python train.py --experts_per_token=6 --d_expert=48 --d_shared_expert=64 --normalize_top_k=true --balance_loss=0.00546 --dataset="wikipedia_en"
Below are experts of layer 4 (counted from 0) of a mixture-of-experts language model. Rows are named router (the router's row for the expert), gate (a neuron's input weights, with its number), up (a neuron's input weights, with its number), down (a neuron's output weights, with its number) and show model dimensions 0-159. Each number is 128 + 24 x the weight over its row's rms, rounded and kept within 0 to 255. Numbers have three digits each.
Before each expert's rows: a language model's description of what the expert responds to; "mostly gets" lists some tokens that are sent to it at least half of the time. This comes from a sample of Wikipedia text that the model never trained on.

# expert 45
It responds to: Pieces like li, hi, ri, udi inside transliterated South Asian and other names, as in Have-li, Phi-li-ppines.
mostly gets: " Li", "li", " Ri", " she", "---|---|---|---|", "udi"
router:119159157119126167133145143164133107162150155145054120111098116117125089135142104129146154120116080100138140118090093137137120135127133129116148117156144103141163134109173125141138124138131108136112124122161114110096110118197127108139104132154135154108103110135127150097134123058085129115133139116165172118177129126126066117146158108115133110092115159125083137137136177146118156148153126143144109160161133137174149133128071121156115118119093177138125113113120124129133110083136160
gate0:131151124137068126128108168135128141110139129130082130120176129126142114129129122131127129125118126129115152133128124141101125131112125129130134132130050078147149179153131135127134088122107128130085197127125114132124130126149135154213123126126121127143097109128127121128126105132154078128149120131127130033158107120128138128140123132136128124128137191078103161125136139132131129122117127084122140122148132120162176128045123086107131128131187115129150124125175128127125141145129157
up0:132093130135113126131134128137114142128126130129083126130194075098196094128126136129126117129126136130110161032125126189132139193116144137128140125111115137127071154129175220127132121102148126129168127116142092151126113137100087109127112103128127138138127128142117132125127157153141129127153073221120134122120081133138145165141125128118193126128123137128128138116136129132131134158137126127130131126129097135141130128128126121123154109109129136128094125126083131128130126126128131
down0:125137133127132120118123135149127136110132113120113124127114130129112125101097132133129134133161127131122127076126136158128128118086122069126126138129152124140139129157126072200110145125128125143114135142130126137129128145123148095168162137139131169075072079124135147130139151024157088133172088150141144145133116129132134070107079117137121167122139128117114113199114137128141067133132129120093060121129137132088125124098126128142110177157121154139125138117132137141126148142127138
gate1:143128130125152144152077122161109133179126128125127132119137094132086128139117124128131123155131132121123128128130056118125111171130099161108122131197123069059132111128095123125097133152083061128121174121144165157126108135119091085126065123089124225088138090123079128148128143132131118121127129146104154128137128102124095137117126127119126134126129097121149128121128137151133122155144129128138151127125127127129094089116117085137121128133134191114127125133131126129121109125115111
up1:136145129124185127140110123182128114177123133126180097097128122132082105116089123123129109130123135129108128130106104138128134194075126139119128127171132125110147128166120134128125124128086137134112159121131136146129118139130104115107127130078115217070130135140128088125140136147130131080142135128077206109136132094129128127068124131151134134141128108136139113124087130156102162134128125111121145128115133135133068128107127057152151103163129171122132133144139159126125130129125133
down1:122128138087185127123126122151132127118130137129130116171130060150122153125137123127129130128140136126105162077106128112143128130130128105129154118068066138186136132128146120127128124121106140167128133177147156137114124128093129159124112121103140139180134120117079063125113115138097243135129154102140097128128155145174076131113129135145129132124107182131144129125114111149143142129122122126073129103128131118131136134115114134131133135133122108128084128160143137126123117067110119
gate2:127133127124161141134126131173128123125126124137128133126129165130131152155128124131125012131058136132126137144130129128127138127129139229142128167123119119128127094119128128162180134126134162128130133127113110246124128128128130129102126134128087155128128168127129127131135138124128125137141128127061128129122125126162129125130157106120129135097113155128131126127090126117156126126128125127132134188128126070128137128130138121136126069129127121131127127127054131122129099131130129
up2:136131125136126126154129130207129129096127129140126137126099137130156128127127124129130020110107128136122127124101143190128128125128118124123127130123151090129136110164124124125126121128126123126159125101118128118183155155126128129079109128129088128135126128128120122142130147137135122101124136104129129131090132107121129130130165071123136130127128128127149170128133130048173106127116156125128203120128128063121128125131128062128114126122127123177127033162127125165131128146129126
down2:098116130127144122129127190122116099179144129154124117161127121136127139114129162214126129221118134155122164126067051122130117108101132127138120138128126158130128130137125149123131130129131125129126037115110139162100130166107131139101110176122114101124129163137063148124105136159129127130048123166064130125130126126130157131137129132127130109109126095116130127128123128124128120125127159117124129148140128134126124137091138129138128074150117134119133122126117127133118090128128143
gate3:164124128086200099127121123142130127131091120126136141096084127131123123135123126083151138128147076069125138108130101139127087210121129129117162149127116131116125100122095129127133079128157123138135122126117131117126126066115120137123132122183125140109159129129114128140135138123050126133152145087128156128131125185129127143123105125130113141128143137129088135098140126133103127167128131131143104136126113103150124128174120120128120128126033126096122130129180135147059117114128142
up3:128133130113111133122130096090118130121129122132130126122128096156128140114170139153103129128124171162129129131089175130093126066141131134127075120131124115159133131147152115138122227128072129131102156129135111131138127134138175128131074136131000129137126129127148118130113080129171128127105130126128080131094132122130135128132129143130119128112117119089137143134128135109159125050128163126128151105127161127135131126062133132122155133138138150144126127129120128123136127148128125
down3:119161116127131172147169119127127141016126126114120121064121102128126139098110126128096128132132111119137127068115132120125117131116126127164126138126126125119123133139163127123149154129130104129112162128164125130140142119115126122139118127161158134129125174103128105142127127126145135192132147138075128110123103115078122201127148093128136156091127143136141131136125129132111129129131118129135134130121131124132129137127131119165114160119140114128134128138144104124126245220123142

# expert 25
It responds to: Single-letter pieces n and e inside words and names, as in earned, glen, Greek, Johann, Soltaniyeh, FINAL.
mostly gets: "n", " N", " Se", "en", " Ne", " Ni"
router:149084153131147107099135129102139136116075147151110156115102151135103128133098126141122115118139127143117105157117143117133150120130145114100107118142092123094155113124092150110099090138074091041129159136139153125117130106086089144129127134079116142113181100158137105100169086119125128160107135140118111134124130108111084105132149177109146111097107150126101156117138152100126146128133124132112111162116060146121118069153115134115130146126138104115153177114157136137153095167154122
gate1:130128117131118176132122130126114135133135126127129137127151157129125098117106122135180194128129087139126131191204116128127063143114127129009123112126124125108114127121123128131122126179115128125144137126086117129128087134122134129190226137204129169109142130128128132149128132128126116130120142129135143133128112171139123128176116136132093128128128133150102118128114099134121113127130131116124087127128130128078137164135133144132111133130136120098122128114150121137127158128127143
up1:112111126190120126139148093122133124157137134158095124129128136160133101089127137127134151132128122138123126125130069138127129129113132127131117081131108129128124126125125128108129122170127128129190132086125130126147084129116141128155209127120129149112215115108126129161058131124132122131131169095121122134101126125140127091123124130131121132127111133242127126122154116137128129097136129125116103170127141127135135130144138220137137136180128127088130121122126177126126130128134129
down1:126083133166107124131141138111105124129142129086132125149125177073135077118097128127136153134152090138130127053059074133130125218111141109170159145130143130113135126110130149185129160075156129191167128127146131139175121148132102122130122127133161108164166114130149083128133126126122148155125130125127158157137133124135152138123131143165134117130124106134104162111083102122102118124130098163123147120118102145115129130116155127143099107124113125134122116127092092146132144130148137
gate2:136129029136130129117129128128129099130130130113125212121116127132128135128133095130127129134126212134112145117160137126125131120123124129146147159130126126117122129127128169126131114171135131126130103128128130111137124125088108134138153069117109124137126119136124169142127118130112135139135113105102128128150082115148133126130130123108144123102164130121127138120086110136125137131128114113130134128044231125136097117122108129129129127125157132093120129129129207111128128043126175
up2:137111121167128156101172096135086111128127132127125181116109114129157124077088122156141118143123137129124126114142158166122131129107101123097132139149142127158038128128143133137165024128156133094132125129127128130117127128106127131128110130119130143128098112196111113151138118095115124125094110126108144109134082160158126209136135139126135133124140122128126132104125128146123159137126050129145072155119128127138129131127165127132128101129192127128121130136132130114137130092129158
down2:125130128140157124127126140161135125131172138121125131154127126130133107102130119132123136117129112198122130126161136193123218127133127102109131127136127146133112072135126134129129128089084128126120126087107160105114121126129143175140128128147128132143111147127118132122151124073109095147129129126124138062130164125124114122103129122118122130128128120141163125131141110121105133121129123142175158101233129151126128139127133138148126137130131185124084133155138142121135092131128237
gate3:128128130133095131132192101188178148128173115144128153130157129134129068130147166088127230162146187138133109097113156142121152152132129132161128099206130128131095126130130117126123157151125128163123136105113134117129144121127127125159090131128130098124132131124133162145127120101152128141131130124127124129123129133059128127184130103120140133130123125129189123135141124123132139127095169108120083170128121129138110128137128130057123124127122124129126137115123137181127120145107128
up3:126115151075122124133132133127130042144129128124109129103168128136131081117145129129120102146130112131153129127129108081131113121110187133128111125178129136162130132129134127117071121167130140127139129114168150091153132175132128082050078130144114108118126126133150126132113127127132133125128129063165117124128115121136128120108130117134172140122125124126128105124128209089118125128127122134079130177173098131129132174099132131075080129120133140127128126102120164121128135128118179
down3:142119127125091139130147110125138147126128187099132141179158128119108189159125130129118131122105130128087131139125131166128094086121125146109106126130116128148083144052112133116131133140122139129122132124126193104120128117194118125137133131087127130185130134173159129114144160105149133172149144125138085123141134128168142151100100144127136100128128127127128121140155129132127179128105125118105125128172106129139125058156148130173179135122125122141153094180130176085125114102126094
gate4:104123139125173117221097082092127074158127128164121129124059124144110140130141127072129110146073137111132176128131119089105122127123128133115129152126130129112139108220137125137125126159163132136160135122129150129112070098119126128126121129145140153129144149134128136129123061116149109130130138128152151131122127113124108126101145137124137143127116100049122144122126135118169169119114131129137136151121127102147128145130151128132122134096086128053128114135128150091123128131131126
up4:132103211142150129132084085108147132100135138129128133122131154118129117106179132076115097100167212108124119152122182075121121109083140133128077116134109150137155128126134122123101133130138125129115128131128100135121129127124073128142178127110138128128123149110120137124208129195168112147127131143128123132130125130140128125134126131135126123091165124141170130128116128106163128104128125134117127036129130140130131128119164108101127124115115113131127128148121129135130129087183132
down4:114097142149156060131072176112128113124043133132138187142128127130160117126124053148135129128163131156124123131111075134099034157138124137115139191128126120146128094096119127134134126128134122143128143119114117130112128110125127122132130130136120116119068124098115126119106122129142127139122126142141126129131168184129120128097156124161185154128128128134110146129134120137127127142143130127128117082090124127123130079182124132128128103113128121128175183127153121157126146131127127

# expert 4
It responds to: Word pieces inside longer words and names (se-di-ment, imme-di-ate, Ant-w-erp), plus day and year numbers such as 19, 26, 18 in dates.
mostly gets: " 19", " 26", "di", " 22", " 21", " 23"
router:091150184171147118119169096100149121140170133158140117154109126120107122168118103145118108139117191130128143102104099141141131115143093120143119118138125173108158188113168131129125107109134160147130149144112151166155129147117142166131146124133137106133130087107137096165139155119096156119137153133177144120168169147110107163133092120116131089145100140124154133159135130137119127081086125126075116162130102125130107158126114149157116159120150134129146079120189177134125122103119155
gate0:152134103116115132119139086160125130129129128103123110129129120130131141093151200088128105137131128131121139114146115128106126157125135099121149221159140128126110149127129123142121130141156077110136126126136088124143089129127069135105130125123130105128139137123154129141137131118128033135138113132109129144148128135131116127101203132141118204153133137128055156059113146108094127138129132131154094115128159103115134118195146128110129121165133132119132154150125116122115105116115117
up0:139107099114116127136128106105135114141131129128133110113131099094114096120139127171149038108122128064130142134156125110115121150123180133136138132125126107127111126119139188166143128128118131132131147179151139146133190124090109128128128127124119131147127049133136132149116145123155128127128122124071129131127108112128135125126130138133080128128131139117142123122126128127125136156127128178128145143102062127125130127113132116131227131126161155123126123054077163140126124177136155
down0:126125116120151126127131124151108091129102137111126128131085127128125137168156172130161122091121070085132128135116153131132170132123098137130121171124128086129148061164063086128099143146132142136132135131122078122131100111124109140152097035083135141118146166130141132135152128124144126134138129132131154128084130142124129139120125147119128179123147127087126164153119132121124139132125123078155132117127130103128117126166079129128023120148128128116106129133122145139111122167134113
gate1:120129123115129197111103152105122176128127074150130126094136195133128115127161125114136131105162129118086119096125167126109129141128156122129147073124117119125128126121121120134121076170129124136101154158120116126127129119133104129123121091110182116138153125161092139122111062120118126118077123125109150150131141140049136135095074146111128125126158122135091130101107094141131127141114128126114128067138135119127075111107119128114115141127120137115132117136111133110091036130122112
up1:119127129129118195126137137112127146103135126130137091126085100076156119144129129120168110126071128128122126115167127123127127122090127137128190127161117123130131128135106133151129131112126126137137115121126174116128122119136135130118130122121174128158134117184091132130132124127140129091097125127141148065140127143112121084080061113132128138138130135139171127136126125185131137138079120150128174049188171115114114123060126132106134128172119134151127114125132150122136069112141128
down1:136165118118125144131143075115144110124150130114123122108174141124087158145130152129087125188118108096112147121128095129127166136127118111111126146127129116126115149126100120223152231119146125132108076111095102147130100138131150129089137116126128132126113122161129127123141122086131136129141184106130148118144129137134146132110115138084028134119119076122127133107126187124131109129127130125136159097121126138129128140079144132124123126137163122135124125168136137117110118121150115
gate2:147142128137114127118146121085132116106092088131129129099131138138074125133121166127105148139125105136121127128124153133118127193124152138148106127126109014130124139131138146117145127107143123128125163109101117126118128051126127128179092133135126140114127144166133125137079129129136136127129201119111105131126098125120171106133130141141134179134119090151117135131130107162125128149121128078136132113100127124105117137128246100128149141089133128109130121124139137146124123131130111
up2:129128126108105128127128153143092109085125124139125110120119122190125128115138131148126094125109111140124094129117135127167119129148138126127155126105128132075134114133118126126130125170129139134123078127119128171124120132131140132079128032129131123072161080124133117103076103051122129128134145140170135138114130144130088083127134127129148136129119121145057130134124128089145171146135068131164116138107129111115111148120144207114090125124113119123131119134146121078122127129091099
down2:107077099073116113135137077124129136130101128112110117128129093101128114139115138130120129107111130131131127113143130105205106113128130131128123128140089156124111138145135145132128166099128149087098105136175126123185189132135177101127124127135137127119134130130129127104123137135101085128143165057128145175117127118095131126124136113113126129155090109135166201128097132117102159156111139138076133124098202139141148116135108120152144131108132094172124118098122115130130180114159132
gate3:071085128131135126125128100166131113138132119124093150124128125130071186136198141121119093119083132125129128129128117127112124131127128127137120130127140126128118127128093091136124112216128128126129144125126140126128134066136106128128119125123130131118226120105134130132144087133128120173130136110112105107151128102129132134058116122142142128124165113139085138100111142128127128041128098129117105130124144163168129132127140122120130146138099115132116204141119126140084132158127139
up3:119147141152126129136123139115135098114128129128124142131138125103130109117127089101139157178127107149129124092132133127146137143119165128098092129129113145129110125117127130092139096148117143131129117055128130148104128150127148158130186141132118179130130109150089127105130153131123146131128104161124129153130121156088090133171173127159141159157143152188170045129130121128139108189117137129142140129132117133108109121147126160039118127127139111063130105123159128111134127174183148
down3:133142144130134119125099144145192089124136135128102123127165054179126134126140128136174119126123134049162202144102124151128120130129129096102155130107128094131136157087128132138109114125120086117148114118129121120120175131117134047133113142144127142051135094133123119112131133128116084092126125084132128115130119147136129130126147131120106102123098141127151090138109124127130086135155122080132128179125117187148130109103116130143131133125111109124130165091147159141137117113143120